Experts of a small language model: 13 layers.
Below are experts of layer 7 (counted from 0) of a mixture-of-experts language model. Rows are named gate (a neuron's input weights, with its number), up (a neuron's input weights, with its number) and show model dimensions 256-319. Each number is 128 + 32 x the weight over its row's rms, rounded and kept within 0 to 255. Numbers have three digits each.
Before each expert's rows: "comes after" lists some tokens at least twice as common just before its tokens as in all text. This comes from a sample of Wikipedia text that the model never trained on. Tokens count by the router's weight.

# expert 9
comes after: " in", ",", "–", " In", "In", " June"
gate0:128157097085127137127173088127136154116101107156157097119075149124206106117146137154090115118149122115095178127165109077168109121116127111088063077123145157068160081186144177146058107115144105
up0:109129107078106139130172105126124153110135109125171136106104124123201099146114127150122113141158105123087143127186098111195120134121137099101058088160142176081178097164121162146023104109145106
gate1:103074147143119102109115082128115098115189073181137141162132047100127103092114079117100146140114131079146127065125074142134093134092170136152171145125086161165078128152120161187113155115110166
up1:150150079155080102127118153127122161088073159074129108068160193141144099168144127120167103128112150130122131180119141120141130124186122128132101142128176096112151137079114105085155132123111150
gate2:123139077166138090138097168096113105052142118108122085126071174121097105162121142148102054081131174067156119173109128169121120103122173164121160102145132166150136063162188171060199083095130165
up2:113123100130121152119067127171098175178155119102117148149156088136130129093082149126069039134184195184106104114122113113120167177044138122165163088168155133156115060126096047106165117110099071
gate3:083103141100101183143149112112128135145106121130107186150197090128090094161068121098060152135121120143173073115192082136167161106128105151076115141148148154100145087122136144155096085129152123
up3:090136166135169041145084136062100154077118120140183102093132120148126102124149180110121157098143187085117216125096130158124122157104111164147127141031155104115098131117085168155181104138161116
gate4:074163119157078109156105185113107165133117167086147160074123119093073124194111159083142126115134096093094069098137116083144078139149072114118112107100109096141184132129176152077170070118135112
up4:106150128147122113160158162129098163132153133154119169107163126080127118176069137063131051146212134092100035144156122143124086150128112125120089104125113119121195123104134135078137114123166095
gate5:122147151162177150144131169097138140164127131117117081135166039184161159087169121118126122091135155127061141152094118158105090055223079153170148095168118152087132091095124122124085069045028116
up5:115081180139068089141110109104121072131126169127077152111118061113117079143199157108143102179174146126129102136153088133095152153092156211158100150078150131131093167158149111149187138135177114
gate6:174130142143126141103133137105145083117143042098158128076086128137084117174126118155131120095136136077134135159107097171144126116158127125130154104193172137123080155143140080099137131111092164
up6:155126161132098139122120126147124113087155126074136130103116134106123150159103121164121120121141162087114146204068075158169196107113119149135145119184114132145024143154166097131164147126077183

# expert 20
comes after: " ", ")", " 0", "%", "1", "0"
gate0:166092117109112091123137114111123156122141164097109099151135086080130170145109155167113167123139120122133112104169143190124130150162160116096162103137101164118106125115143123141089141109093176
up0:115138173150173142075152197162176109172132126159197140135150122138097122136140059155149115104090105155166131111096122123118119122112117175136115067104193152123162135122121154153121073153149120
gate1:121110136140170101102156109146095132140119111096158129106113116155129120151123114140141129187126147166205106169117127130136078123114130131116113074123180120123105166150131166117082139149124097
up1:142072118134064113113103116113170120141120090153175174180155123116126147134107121105115141088166102128089140151126084132135143107148161180124144106113135139098153093122089097107154173078150169
gate2:100127171153162139107120158164136130162129137110177123149119146114143114123123138126132110139136189141122149145164137093125086138165128163129070125080156124156170134163058203169116152102112099
up2:137099086114104100150137087087111127110122111137100126092147138171112096134150123139134183101103057100109106105073115136114164117078146095138146121178134146092111125106198064101144117145175141
gate3:124108167200093117125120165139120070130107124156104110126146121165121153135104130178113117150091169146161130088115112151149086073149141131103203108143111159115053120158149092188096092081124132
up3:128203084093157102116134130094143201123141120190144145146166134077097100154142113127079138177143117088101140175099139153162127121135100071125134171094091050194158165139137164095143101201136099
gate4:124136131089109125141051079152134084098107147134140069119164087126128115056077109147124142143160170170164086063112087141105095162127130115169166158149158157142102091129097178139094121129140140
up4:135115109173167102100205154138142175187141123106114193172095140122147128206139164118147108135092097071099177166117192123158157109121118129115074134100079088131155174149179088104168164138106136
gate5:154146138152186161091110134145118094105074085123146118113136120175087087089136143129057128120105173161128155096099145121194099093143136164074144167173115088190154124136100151102160139086144125
up5:138093116105046123067155144160093053122106170087119193116128141174148174124099064091158134196107126160118090197196101187048181153112147118150119089084156145161146114150136142096104096136100176
gate6:155153136150160195096137097170160106148146123083144154126122155106038141145164101129084146151153089145147147124103083092125199079179154140097142121106133158126129146141104161197174141128154154
up6:147160113089127184124131106078134062116160083117190114167118154104090166163162135162128126097120084128162136067100126049201150161152125174171120137097092131108131096170112114153105167088140086

# expert 7
comes after: " (", " \"", "-", "===", "==", "/"
gate0:086141160156097104139076141149127121193103116141142111164100091155177154157076153159116124248158111173170177127092125106135130126117200141135152105116100108171156132097084156146085143148176143
up0:159110131146189154119163114139106136091133170110131111086187151081119032110155115144140139079094096086131133130161203164118125121124092127150123121153076209131109108165109086092138120121137144
gate1:102138152132128083099124182135191128166123125148137166163142150141150125185086146157115051110131163139132185103121153148126149130151140111080160128161122153123166154118168048163135106145168183
up1:145146141139096183124123139104166083147141098140004144128103162101080138177122144114133105063124179191182146101066144117120099054106129170054142122156096112076157101112153117144147120125078126
gate2:130075113106160137130094106060137145110104093078111159088104069104129101129086145116126074084076122177071146114095133144132084168139128124155100089195112140129154117133169101107125084108158148
up2:132207115121119118110140153187128102161194152146144111146139173132133163121139119134136198150179151075195080150159148122125188071108130145117182171055128120123081106117092129105140176144109134
gate3:135168144146122137125193162142144164112063142089118152164100176161146151202126152100097104160190115065125150152146119122163163175126129113070102099111169158098187082111137119100177134107094129
up3:113078087150125141134079121118151109123208111171153148116138065092105135066108091145146136080077135173137101139106113115084069088108089135174152146129113082168078155150133131164128123192177119
gate4:107132150187123098083128151101082105127122207123139094139105115108107120095126152137077073163125120091093165173176147102109133110095165141093133118134099168121163144071115158188134159172111112
up4:134124154131125141137102162110134119087075132089121115084106140145165146115104133078165112094087109223093083181132058137086130121095109155074109154143113165133079160124181129132098138077105067
gate5:107153200109073129170154095123075133134157041141158124139084135070119116149113126120097153164103131092136134183159121097101143123101135163121085202119158106082092135160169126143142206063153111
up5:127163172092077101135175070121064132111168071143168111156098130087118085134112102112081155140114109082134155194164112098123172120097128151128091200104175129102098121155165151131155193062146153
gate6:191118108127118143123136065160109131089129156145072141153125118125083141137095138135116107121144076187129102137172127147104178147189031148113160104147182099111147110147061171128098151130140121
up6:095130158128129088146116198114149165151122102089182110093138147143155120111120112144141155125112134111112140117107135138148076108076227146145111146128089164125110141117176099093137100091124137

# expert 5
comes after: "-", " (", "–", " •", " /", "2"
gate0:160104137126106143091110095048071159071122141186113080140132156151147179140152066119124108143148123136109116183149147136146090109132107054132160121146150168061111175134123133123201093160107130
up0:173131122112058161074088096037063074069099160146134080145140115126159152124119106107138107137138111121114104177178114107134093123097135084143167159114128153075149188140104155131181100197089126
gate1:145131181139143117140137116135158131103065143138156133138179135155074088146121098111173149164156097170081112131144114131125154058135155158078161141156088124172138111154091049166135101119189110
up1:125169187168153141142124121170114103108086144164161135143186153129113096193145105111134109154149158191065130151132092126145143071158173150089129133172106169138112112165102046186131107116194137
gate2:124179178144090142115094102108100096146086191136106113121194154184134139145117130114150151136152122126126114128145123137109143182097131086202078190098173137137126139162157087096164087102128118
up2:135155188135099131136077098122119082149094167130104139112176128165122155143127122122157159145148128099117100142144126126106168175096119095191081178102163132109121140156175088108181073115104153
gate3:149160092161167110149121041125096154145054168098114159086114116133120127134084095116113151130069120082128106147121106154135143155145171065115137120181179155131108150128200141136159085104113177
up3:103167184138110168118131193114158079118177092119115138148134114109156156120156145150145072128194146173125122096145163078069097105148057171122141166056081103116149117135038120113087171166105057
gate4:085117172118169104109104158146100114117169125103140078126143085121114127161083133184167152174120118112162159098176180117100109067146160120123121139093128118121135158131109113069204096100150148
up4:139112153171104159159148141134169070130080104163138117168141109143154142127136156095136156111099113131103110064066133070155115099134122146139141139155138112120155075131087106143163147145165151
gate5:164170122103130148152100100143095110138094151082144072141152100126108139127178161171084135146130153127099183104151109139107128140174140088105124095146151158119155153165120185081092109148152099
up5:125095099170124132061133137095157110137156066158109177134149111132185136120093079073129136117129063129162131115164141128156112165099090151133126151115154088174095123092120088151156145084079140
gate6:194149120126175124102089100193087135057106140131138117134158107227140172124091111117102098123129141155133133184085162141169123144158122116081133123112162098143200120141103114156181079114160166
up6:051098118155043125144144158055161102198162145143132158134104132049099072099164149130139173127116115082129137072169074109088136128103158139153102109137093157146078148117177166119091138122093114

# expert 29
comes after: " |", ".", "–", "|", ";", ":"
gate0:133072157108102163134129100140146072116067036128169115099125119126117153095070118179107105119145092117132118108102158139190143094133113134121149111094123141117112148130114089174117109124104150
up0:116208125094185131148137121063111108138198214113108168161154125113143087175137120141093132170128117142154102122142089149093138106148108107166090141079145156114150075073150108092157128177124132
gate1:106095144139068138160141184155111104183124191087126150150167140113165133121077164160125090153151170203141166099171107156141167165091166073137096095132093178117144108105149104164128127144128139
up1:140101148122066122144148193129087109186126165089132182144132158091158104105084155170133116155156161197151164088153134157146148176102172066129100093129130200124142093111136086160110138113113144
gate2:137089118172109160151129141095081128173103095105113137118128109132115055125149183158168140117150120106138110139172186190121112142130093095122092093160194132040124125125209159170097129118137121
up2:062153173109082106104115127143175128125143141108162135112152107146125154155056131127151114142142122096094156111128088074170156165090160144164106149098100000139115151132093159131141163192097145
gate3:112100155167106140145094145169093170121169145111124159139138099141168104215122181141164169132118152194070088134115201062140104099165143151112141130158120075089117145133131093112173106103142155
up3:146151112105146095070138124066155114123115119155117112071143147098089140048104077125075121145165116072166125125128080196118167102083118138123124119082144169208139140158094171113116146131089115
gate4:105140127092158152140161168147123172152157171158130110139146092133142198064133101136078108157125138157078130108153126180150128082088128175187145140128157153111166132100055121159121100177106077
up4:104115135111098149145138170143154130137146127152143085113134100141104175061067097138095124184152154134072146124145136235131149100072133195176165098073135139083166106115084155163102090178136100
gate5:162103172126134197106167075072155091156105095132138118161115149143139172109114162145147139109078136146095147108137148079128096103117090097199149139115131135155151125118127143168135133100127095
up5:082170098146188109166118168129109177092167136109124121089155093118120108174128108105128149129186136157159094111151107206104134146123145132072130091095172139138109142143132102092108089198099138
gate6:148119123132098139118137097163093160151143169145101126139172211125058114135154070175142138162112100078174151100105165126058137134136086108163179079138116100097173139100108108177098080152176141
up6:122093108163117157118126113166109129147148119187124070114189149139088094145159109122127153108154126155144102110118115129090154122110118097117131116144085116039172184104152146168111145173171088

# expert 16
comes after: " in", ",", " of", " the", " New", ":"
gate0:090106087134141109105093141090115109136124093125083085141137154134161117142128156110127131127151112087092164104137080155132053099145098135166202095116142051196108134094195153094130161105132084
up0:104126099152131134105095154090092102143140104136097116124141151110148111169140169125139130140166118093077179130104089142134060121138131153121194095114134082184107120089161166107126164115098071
gate1:142148123173190183097170165123149088157188121151107109099159131107116105095124127158180146148146169172140126164157093147155234111150095149140159134198095151117124110113136123114111076132132106
up1:160140150133111108136076159123075121117099134095147156135104094147173134203048148142072130157089129130103139070115140189100046163077145129099108091096138111126118119108132174128094111089183146
gate2:176082115112103157121110108142142155162109126049166146148123122084140134165153159113145152178121109167133087139130194093110149134106123079134112108088108165137117082072129140158113162135150126
up2:148058171101122161138145152103182165178118129033169147132127102077119139153177169091161158157108108161136089115162158104085170125114149062119110124103097156090089096072131154143122149149165156
gate3:131110126134121123171138129177120117100150120095124125130156165113151069132162119146172137157206101103099102169110112132143129149122141127102158082113153163076142136107089128183134167128141119
up3:113119109140121123196177154157141107126170103098126145127179165099150073143142122162190172133190119112114122178094131107153148131130141116071173103119160166102148130087078137183140165145106133
gate4:193188200139091166113121160072085120105130157156164179084157155076084122120123097127150142172111173167124130212113093105132103128116161137113157113142163149096161131069150119155108112138118149
up4:182207198153060197111091146078067142110095184169158124075149165078089137121141098097160115182115149159113142194144083102133127131109156130164139108137184125089155087061115134116120121110135106
gate5:157076149133154149125154139117098095169160131126145158140130138121083125123091119189173160130184120138165037142216136101179139150144144107159143122133132117142123090095135118109128130104194147
up5:194163090098116114115089178142127134114144111168184130097111118187102136116207167083110074115128159114159124026104163088100144105079117124101105108117049100116150188122163175166119118150132195
gate6:172106117116169079156111125170175113097158120106142117127085101138132168164090128121130155062143091146142135168136084157145173159094140117124140113130128155124135157117072188183148136093138102
up6:136039164137084124208139168140114137129082124143164179146132111168151155155061125094139163173143099123154146139146130170072144095128120108157115159138120148135156166087101168110127161132162094

# expert 24
comes after: "\n", "-", " |", "|", ";", " Team"
gate0:210093144105119128163147125141157115080131082184075096153108103107102140109100107131140125164094185056107138133156144137127061073108165083193149120145174088109154115159095074147130088107085108
up0:210128114125121137166168150181175088108118128168076121142109128144163132131133090121167131151125136074106114131114159122152158114149138085134165102119152112112083134104084086144124130150104110
gate1:127131225121133095129133110115137104129120091106117134079133112077155130108133124173111105139059175090198115069148142057123168131135115202165142131144100143146139197174094134151148102142187130
up1:086127109175160110190126079146144122083052189106120120125114116150167118044152128129119168102121147121121107148143084142104106069164144082198124174087125109156099153164134098161125125067127143
gate2:055121118151122150059050146162170129114147166149133098110193078085148134103105171166162125076143133168062183131158115123132135193142095151129175207151122157152108153137114167116057166095092083
up2:110117112119110071128067165162193121144109187116126104127130078122140162125073164150161120157079098144141162122074157097143096221163080137155185126179174146100114122131121131149082152150105099
gate3:111138151136153116189133120189136194154129111111157129171116151163119098149117169112107142133136095113096146047106109166173128142114175073113137116089165166115078101112145113095180154135162175
up3:141135118177106123062117126109098087150103110072116123072152159075103142097081088160097113077110152099128091157124150134104145078096116104110111221133104091131195131126129152174149123132113110
gate4:202063067145128076105150135141139132138130151084082097117099114146079138084146077134150129099171098140152149127148113154136140052110043112073174076141106180059158110100129120100163148118118147
up4:126145148162110135125109099101131125139154117111135147099107090114150157121115158133140045119105138095137106125084230065128118131178117094120144153152086132133111163161137107135147138119156111
gate5:143101156120154107159128211120133153161085174161040134095143181161101071076091123132077166152095178149124095167125191141115100123092126121144117135150085165091141138111138140130087105115083129
up5:161116132084123132197107174101117116116123169202061091110124141119106059107071096151071153141123151195070125164153196129125106119090087098109087110165107157113098084112094150106117094126070145
gate6:051124128184136128132124134108160155138138154124100139131136080152119095171115136081147160148149143116083151097170124106074110087127135103108097123139072106091147198108114115068145192110109145
up6:141117108092098115167152101128127155167138114154167123138112186086138167125142149134131091121150082149117138112122170129176148172152103100131131086097155136150177162165145131200109113124128144

# expert 14
comes after: "\n", " 1", " 2", " 4", " 3", " 0"
gate0:162092143076106098126163098112130112158102126154139110194146119136128089126129136168097131156143102132096144139100154182123142132086114064099142163095100087119151161116130132128103177104159099
up0:141111064120154132128200126104137136162161132142129135188124126136151160140142137144109183174147092118132113171093125143115119102090144079067122145090125128138142159160120096153176198122080064
gate1:119125105173139161110122072136125210101134123129174115079099171152121119127197082159201072098097122115162152121069122075120105090218099169098092161114114130096139176106141152103143106166170131
up1:105111142162137109117098082158170181076127118126153140092112181182115131143162111137170101102100160119161135137116101058129121036213120195086115152121133137133150134183139139109182065153153158
gate2:142175122079121175156117125200145151128082127165186141079097168122115135168141158113107145147132147146136099140115143128138112178084167029138166127127142126129076127141109143139072114223175112
up2:142165131102115147150083114185155133125080126141184134032135167154109137175121167086140183138128182189160132097100161139140126177101176065137186141160133133130075110158125100157061103201160118
gate3:141045171147127105171094157141107108132117142112127118166136162051118128155138160165153067168100189144141180134133118095174147124158147160122141118152104087161062105149136116159140111117175114
up3:149071183132113135133108121174118110124107160129156098237146153063120103113147124162190106145096153155096170104157116061184110162186159143100107119151137093143126112159095093157148103078157116
gate4:127114070147177061149113133179110134100119126072190144107169178149130149079106168172123093097119226044197142151150136118149142088112127098128148160127149146136124121209150090151158113110125105
up4:141137127143176059172131108199126141133109107109151136083188212152149146147083116178086124139114185107196149144172177113092094167135129091109123135162111171109085137190154118141143101085127147
gate5:167192141176132085057095122076108131124128128088186105115148118170095134132048085090080085177183120171148197146122093101163146115156107140135124180140082151130141089158161152137079164098071097
up5:164136147105160165202121178119117122135144137139125066180037126150120138099078104060120083139162141098122105144181095171104127086140110115180111156083129182118056113131109157122062111134094108
gate6:140107095161068160118139171089137164150152151134160161161132151127106142125137116088154104190157186097149116071130108110142199126148107174188085127152063142086154143091126081172132204157109138
up6:120098089169081152071164188090039130173115163128160147151161110127128174130132103070136110152138150138158120084156129126111110134128057186177098133152114112102166126106100138055096133117131147

# expert 28
comes after: " ", " |", " —", "\"", ")", "|"
gate0:112099101128118148116161117157118097125220057152089153133146173120110093162157136155133097067167163197156122149178185155118151111172148072133140164137109121166139102157064088116102160153126175
up0:121102113147123171096155136165113091102211065161074155119138175120121127137178137151137081081189173212162135182157190139100132117167134083106132134118076139166153083142058075134124175147122161
gate1:141027174108128143133152134150169127149140113142114100182141126090117173255059131094132134141130090139157101116126153183126183080091085111071138118159159148134132127110132159146147158111102123
up1:122180127172126139091082117133111130069082104080138137073090125175120049033160144145172091101114170166162193095134113133100070170218132143158167130067161090174106123136177137149094149091137138
gate2:138151140118149086165083185163142192129103120179198110136105133147182169134117139115139062130143106130098187110045141187138083108182119130160165152138145163096144197062108093123096124113100107
up2:128116159135127084125043159153150136129089117199143069157120159095143146118129100147121049162127035117081131086059159142119096143183133128142097131102085130139096151079112165118120206143088077
gate3:118162140182122149043150118144142208114140122112156052092150161089123089149132149197180169141127095133142139134127158122082148144125076108146206126094189092064059153118130102179086133114160151
up3:153143140145132107060143152207203190095161178104082091088114169134086154130136118098127106159118164130172139114100139143102122139169068099184151103096176118074105109161119107176081150161154140
gate4:143089130049140132146105187183142140094099178182162200121158149109127148176138105130161194114077125168179196055163144130130131125141156147108056139192138185101093152128112168122141150150166138
up4:127125112129103138162132129146174130122138121157187158101139180131122100139173100099155128080141142120116173133151119135154164131169162195103127140214113167142151103134093129134098127112146126
gate5:149131142178085137103175176103143093139167152074118146109122098154161143179108173170109158133108161153138152105126158140113134115143168123140106137167060170146149127084087103170063184143098103
up5:115131105091164101155117088125134158124100079152152092123121152074148112102159077100129106137152063096117111134137074134130129134118093164115147119076180118117083107152136156118191111112151157
gate6:185154096108131114113161166109131138172139165166150164134148180143086070137121148143108126137175186123117129104124170119135134158151104150109076050082116116137189130158136113069127138077134114
up6:207160099164094108089159171085157137174134140175169112133191134142063120120147116179106131155136141112135113117060147105176178130092121142116076042072140125134145094128178128088147164103114083

# expert 11
comes after: " to", " of", " for", " with", " in", " on"
gate0:144158149072168125127044114136173167146155175169152101155102174093130126097139169129177137101089127135097094119096090092098140126150182085153137164173084114134162130185106047092165189095153148
up0:106147143068141131127050122122186128150135190160168095154115159099141122109140148128166142108095144199079078135111103108116122116124166085139131153171082120138173137188105055080153136147106141
gate1:176125105107081123056134134093134166116176137073175089173097164214144122127077076126164152104160083132167100141116112169117120114120129167079161161167096156167113060080121115070145127126155150
up1:187162157133114165191118167184159087141119059068172134188105110132107161122134159137062137113142175051143200116188134106088164100134133105158125173090149087144149146163055140094165093125079086
gate2:096150071131165172144125136163150134097207114142155107151078110178091145097080159138123141129115178128134133094142099136103138107094111151110188130122103106123113134091111085055146160133096148
up2:179168207151138107099142164117108159175095114125142148100166150047109066121126156082161091167089131127154182142138160127174119139191109166147180133148109132163170122108103110167087187164156100
gate3:093146130075161120098100144137113145150153146139135115064159147129142093127131158160155100147089090121171103166149125169186085092072163119150171102137142088224183119137107128167136151108132147
up3:117127141087199097082116131107114150148157130124104107082133123147160134148108125163150095164103099105188110169136122185169083121030124119139143114127139095228161075114132158166134145119130139
gate4:115095156141140137145099127083160165096137119119132115128125154122125097159108092126195152174117140109187128149073112156064090124149086102085098097128100100170170121124127119033097172145161106
up4:133182114089094124122164123148121119168137102153184150094157130156122142135124132123127108088189099168098157077204162135154153090123146144135131150126188147101133168142152210188109091141107098
gate5:118139089139149188121079115107129103118131098122109159088162113113071130116128114132130109196204110144091093106116181085091129056097075175176155133106137158175153141133125139083130187170136158
up5:071114090096183186119120146124128123152185115085112150132125135147078146115125147135106120163165097164127094114121130096167142073112110186131153146091139164151157104115156122077158143174126155
gate6:176124152121138136126118136142077154145209100145122116129117147148102134152100075146183112156117194198160139085122161119127122117153072096152096087144109071148156128076144062069066156098094124
up6:113126122159119133128112123121161111126059131097168159148120115108140161102166201083059190119157058067111124173120122149131150164112173137116149163122135177085093146139097172166149089189182102

# expert 19
comes after: " was", " he", " to", " is", " He", " it"
gate0:085160158103081189128107154176172156155205138119113125087125127125128133107109142129146085238112127152182141107072125144147148117127163120170154096093150053128134124102128148126087070175086062
up0:139110154133118101148141106119117109107151086115169095175127131101136150184129143150151112118161070098136144129125101155134084160157162072105088109109043167118151129153129102115173177108146153
gate1:128063078134120116100106110138156112182182170085076059138150145065094198101161112176118153151054181170137122125183125128148126112135069141073188122138116153085123138168132139139178167146114121
up1:124114102094150115181114157146173094104167122082146085155130164103067108119150139102112144082116113088064111131154122162082162150151154126099157134200130074162147156070126128131161122122115170
gate2:111119091124097104089103109117113168131117118146107131095117180140172118114113161148141096095096100107120128169077137155132175094130169110114150097172123180191177127125227164049149128096072138
up2:102122158121134153175129140161131086112167135115168113169100109080115128133116094079119104139121163165105164095186104155123090172143103160123079164051161103104092141120000060198140151160127100
gate3:099157076065127106190142141128125127216133086078150099079119062133069096136111092129127121118133096125136172161139101150159090125115137101148160164130100129134181149152194108131140127104165135
up3:092106143124101124175081108164140086189168173102102102136151134170175080108134113120110088113079072071132192142127080160114113122094135097118145138087101136153122160168191101164146118129056092
gate4:117141109142117163162181151140144148147126071120115149106146088122123097130097104140066164146163100147117071168101143106132131101126148083112143135111129118203125130081111122073112109167155132
up4:117150057126127134179181189163141156118070080108136127128119072136092061136148096125094143083173075153152096197095164125081135074124170094137169124140140110194132177076124131127119071169124142
gate5:127109162121096175127078148180103057122176182161100173148163176113148110069127108188134112155174150077129120067133158125136119121073140086156131069091150097179171177139115107193074075106108113
up5:155166057134143124115160148114142173148071124113144073074123065122149107139105140112117171164076148162084117154163104120111119141163098145165116187131135193059098055096111140077168144141154149
gate6:084056139120128147170135116119108088169075137122153134215125136146120100128174144160135202137112145139099134094102149104076097090119116110114150173110131111109145181105115091097137109114125098
up6:118067151120132126176142148084092105125093124132161089198132147124116058154172128163100222138124148119101124105147174114094119101124114086116164150167112113091169172107119107107117083108146101

# expert 4
comes after: " |", ";", " —;", " 2", " 3", " 1"
gate0:147124177163148077124146092134183112079093130122165085077196102142132136167080062160134121089144097100057148162185123127076162143141126175134132091095180118117181161094123096118085089094134147
up0:109088108112119163062093112083097146141150128085108194175097116104106120091167218090117156150077167204151104089046114116137067129108116143150179157118050111140107129168098147160187172181096112
gate1:070169081097085091136167177150161116115066140122099083139138189106137131127142103168115166122086113100162123099100125148163134098139126111123142182184117106106179192132093087129113093075083127
up1:139083107146148126093108111080122106124146156125190136157089098138128155165102106131183099130121091104132127142111133085088160149134119088126108124127135142048062120151149148163126123128142110
gate2:119140136166133121075127172127160116135105141149113092133128160090135154098162144112110092143102122172182175119178064125102169095162125160136124107110137151146117142147151142103209141086199100
up2:138124117084112153172101060135118133125138110110162190128132094158151114180113118128121164127133117107055081122074142163149088155116133095092157142132130112117132135109103122156073111185080162
gate3:131168133111052105102146131147173158093125137125141119125072144089160096155123142189103139116083148163090218157081121160073135113156128117113158127104134129139112120111151154162129080160095154
up3:142142167122144122136154078098129157117111102151084160112112100142110105120187128114094158134155172088122119100169184113122121133138176130164147173167093105068134139180108084161129118123176127
gate4:144128121133090092103105082083113109104117168139186135111155157095117098138099130181118124117120109093151118039080132132153133163131104057140131155133162162154141159119137102120123125104068115
up4:150103131107107173072137092161111090164115114131146163102162128083173092153129160102163110193133097159118141096123092123165082131165135113102161151114171172115150114125082147080091143124125093
gate5:139127153140105141116150072141145144096127132059168154095114077137095147146106153129153127144091146127152163166170180126079146144158088156135120203101121146140093162091146156116138160106166163
up5:103182140195130133119084098105140127101147214083139080095123157152114074145176160161189137117072167087125150112095152125053130123143114092071132138137101123084124113105165160085135179128104151
gate6:130073085200161111144123087106162134173101138091134128122173111136098103087144138140139121112172137139200126114104142189116110188157123108094119127128099123121151177098138106143153164126096101
up6:093127123148148067178101116129181177129123084102143101123125129145090130088148118113135095097172124138180170131090122180111108166162163119086189122135113144114125149105159084153159111119056137

# expert 0
comes after: "-", ".", ",", "=", ":", "|"
gate0:161153133110099112132101205131130190146086165115117103091190107130097181096129150118113134158126109102108147140127070184151105125129122179071159106103096157155168158128146114109199151117128165
up0:065085132116128131078146078146115069084146057112112156129108139159149051153165131076146121111123141128134132108124203074109185096101113084149104147155140122120068090131154147151058086155093115
gate1:131078142146111193172153141121041123121096163109100087112149126141179085098103086126127139106134137157104152171144069118155127131146105118106119129119135158140150131121149134088144163178152114
up1:158144155110181138121118096147125099135110158135187059138086119134136186137141113101135165133121127122145123113111167097107137120145152189100185096113144088150151108135149176078171124123131171
gate2:122099042114139165191139128157100143120119145143156117158075097133115108150140075202102089108134128087109087072164134162201153113212089112190119129186146187149136112170054122161077142098096101
up2:143116069081169180185150132142108086153131138146184139165088132126138128170121076188092098142111137095105062090165120148224140099207126096186113099161134189126147101206054108145062137122126088
gate3:124137117091148089138169155140128179138131100077078134144136115102125136164104131177168145140150122205138142047106157108157124162093123099101138111129112136160182079178147105134071122164113105
up3:142128088132150156088102104084166124103179129139067158141066214141130170107147113108120099136113096110113139072165154158126159071106163138175150147108136078094127082117133129123176182178103142
gate4:139151172125100152176138111122086142159115064074151164144105107177088157067188137129132142091064123113110082150094142137066173105147241118122164163093163100119091121130114181091139127140160104
up4:111121157113128158235114169133047128139092072135144187123095106182123121099155105131152152069099154137069112152095108142090175061118181129148151097075113137090096094137105140137176122172139120
gate5:204142159105136114097171148153121115109147121096151081142129077130129115138187185094147161163122172147134130180200104139165135140126113147163145149124124135083154166128049123114119161179143164
up5:068079081098176108175095099150144133157126134161164129123131170183144143128091095180124081140174101057123147104078147169138123133160154132120128107122149103173100052126158163166123098117126118
gate6:125145143120121217105105104087137159098094110110138120104099184160156122142099124192155167180131097133136124150129097210145143120165147123131122069139149107183141097102178104159110159130150097
up6:116097140135114080135128139119111075142150158136118133171150086081116134134087091115173095121091092139150107084141176073068133108081132157117117116098147108117119151200110159070124133155144151